config.yaml
norm: "layernorm"
rope_base: 8120.0
tie_embeddings: true
init_std_qkv: 0.0334
init_std_o: 0.0
beta1: 0.95
weight_decay: 0.057
lr_head: 0.00807
warmup_steps: 200
seq_len: 512
dataset: "wikipedia_en"
Below are experts of layer 4 (counted from 0) of a mixture-of-experts language model. Rows are named router (the router's row for the expert), up (a neuron's input weights, with its number) and show model dimensions 0-223. Each number is 200 + 30 x the weight over its row's rms, rounded and kept within 0 to 999.
Before each expert's rows: a language model's description of what the expert responds to. This comes from a sample of Wikipedia text that the model never trained on.

# expert 20
Description: Early word fragments. Short vowel-heavy pieces right after a word's first letters, such as re in already, us in Nusra and Sussex, ud in auditioned.
router,237,221,177,201,223,215,183,157,245,186,239,200,162,207,226,233,190,310,205,232,187,145,197,235,162,161,210,202,187,156,166,171,173,198,115,178,234,201,235,201,222,212,253,181,176,213,206,177,211,206,186,239,208,226,198,210,182,230,190,266,232,154,207,171,197,187,175,181,231,188,174,143,205,224,207,219,183,166,214,195,215,190,205,209,166,176,187,178,183,246,233,226,181,213,183,199,182,190,180,153,185,147,165,245,171,230,170,231,182,181,250,127,208,192,211,246,168,201,212,150,187,210,217,208,224,206,158,207,243,192,187,230,214,211,236,216,205,175,219,179,181,205,187,133,185,218,229,148,175,199,232,233,130,240,222,209,223,206,224,209,245,205,226,207,155,184,238,216,190,199,199,155,221,195,207,198,208,216,240,216,217,240,226,199,182,177,214,215,193,212,266,180,251,236,192,228,152,196,157,220,236,160,185,153,250,226,127,196,238,158,209,193,187,207,207,199,154,231,140,137,148,166,168,196
up1,212,166,239,210,239,124,241,215,224,197,166,224,179,165,186,175,186,200,143,181,170,157,194,217,191,243,201,221,183,206,203,216,154,217,175,199,227,195,217,243,213,229,246,210,140,197,190,241,158,169,266,153,191,210,207,190,179,235,202,248,199,203,152,241,160,219,202,199,202,243,195,191,186,224,236,193,198,181,165,269,163,219,171,261,237,194,251,202,233,233,171,157,186,188,232,188,161,222,203,232,148,195,218,179,201,212,172,187,204,229,191,252,177,177,167,181,181,250,233,223,240,171,195,142,193,195,240,225,195,155,182,204,233,152,198,178,203,193,171,246,205,225,172,201,186,153,151,208,157,200,201,145,204,224,186,218,207,218,209,187,206,179,205,153,182,213,160,227,225,249,186,218,205,212,213,246,211,172,220,247,191,221,185,232,196,271,230,190,237,220,211,190,205,149,145,178,179,246,126,254,145,153,160,242,190,196,146,188,156,252,213,186,187,225,169,218,197,196,222,206,226,148,201,217

# expert 42
Description: Name-ending word pieces. Final or middle pieces of proper names of people and places in lists and tables, such as Jeff-erson, Bolsho-i, Quez-on.
router,155,200,180,220,248,189,185,194,186,191,199,188,156,204,152,212,173,189,149,206,285,204,153,206,187,183,198,186,151,184,160,238,220,199,192,226,142,188,216,144,136,205,200,224,222,178,158,184,204,254,222,206,179,227,214,209,188,154,240,192,227,187,267,201,234,246,172,204,149,234,209,171,255,156,203,150,172,234,206,200,215,167,234,196,169,186,204,195,215,174,181,168,206,187,242,189,214,199,213,169,213,188,189,223,159,208,243,217,202,147,143,179,146,235,259,265,169,180,233,191,185,153,147,172,218,211,143,223,163,237,220,199,182,178,231,192,181,190,201,197,136,209,239,214,218,176,255,194,220,233,220,200,194,196,152,191,169,233,200,220,236,253,196,183,217,202,191,155,252,146,146,269,178,202,187,220,244,208,176,245,217,184,202,145,148,203,203,218,161,212,200,216,216,221,210,178,192,223,182,233,245,273,197,203,168,237,198,208,204,170,254,173,218,153,203,214,193,184,178,209,189,179,194,190
up2,169,223,182,208,160,187,199,156,181,249,231,183,146,206,238,198,235,153,172,204,264,243,226,222,184,202,170,260,219,189,168,173,180,212,221,202,214,162,199,215,238,213,169,190,235,196,208,189,257,190,192,206,159,184,190,219,225,199,194,170,233,200,245,293,163,176,172,208,302,168,156,164,181,210,246,200,194,201,176,157,198,191,211,189,194,227,191,226,231,181,225,157,242,186,160,266,220,181,210,194,203,203,224,149,263,222,201,229,235,234,174,173,179,198,201,132,220,233,191,257,212,188,176,212,201,215,188,209,177,216,189,234,229,199,193,229,158,205,204,247,177,199,175,172,258,215,187,201,144,241,213,189,200,171,194,212,201,180,263,235,154,197,180,208,210,216,159,238,210,162,194,180,184,139,197,163,244,162,200,244,211,207,178,209,153,189,182,189,160,225,197,241,196,205,193,181,194,235,294,173,195,195,187,178,174,181,182,171,167,238,238,201,238,230,193,184,179,281,188,188,185,220,157,197

# expert 51
Description: Word and number completions. Final pieces that finish names or numbers, such as year endings 2015, 2022, and name ends like But-cher, War-ren, Cot-ton.
router,224,204,227,152,255,245,203,245,197,219,213,205,227,211,123,203,196,198,156,185,224,268,167,165,194,202,190,200,213,250,155,179,242,174,188,242,231,198,153,232,167,173,174,221,202,190,148,207,183,213,209,192,204,198,197,216,233,193,218,214,221,157,218,228,197,230,155,176,225,197,248,180,122,161,230,212,210,194,225,192,195,200,153,229,165,172,179,190,234,193,201,157,236,218,215,190,212,158,161,227,207,230,174,196,201,192,199,180,132,213,203,241,197,161,246,144,201,170,192,214,139,185,247,206,184,229,163,205,212,200,196,161,167,198,203,183,181,207,226,250,207,269,221,268,251,206,205,166,245,244,251,200,162,199,221,185,167,135,139,189,191,219,201,202,239,233,146,223,160,164,202,159,182,208,183,175,178,235,188,181,181,192,214,179,169,214,171,193,204,190,159,206,221,228,216,130,247,198,220,189,110,231,240,217,218,207,177,247,217,151,169,243,187,191,213,184,222,243,207,198,216,210,231,159
up0,180,233,251,197,204,231,181,216,189,202,223,244,166,191,211,216,158,211,202,203,211,160,181,233,242,158,230,212,174,199,229,199,194,171,236,209,210,178,227,203,265,224,189,246,175,171,213,171,169,191,155,158,200,165,219,192,185,183,178,210,221,220,202,172,207,212,217,232,232,142,204,153,173,232,169,187,203,188,229,170,196,219,224,280,223,227,233,185,162,162,148,200,165,191,185,217,219,261,229,202,182,233,188,194,158,112,223,195,169,200,154,189,256,192,158,193,196,191,156,240,219,226,187,154,198,160,220,215,148,173,265,152,225,221,215,217,190,179,147,194,177,190,216,176,160,248,235,204,164,216,197,241,175,180,198,218,195,228,197,159,200,227,236,117,173,140,159,211,156,212,211,207,205,202,194,219,191,240,216,216,221,182,169,204,143,190,219,222,197,203,214,181,244,211,158,267,227,231,212,167,212,241,121,263,211,200,205,237,242,211,195,212,197,196,232,193,250,208,208,238,155,212,229,140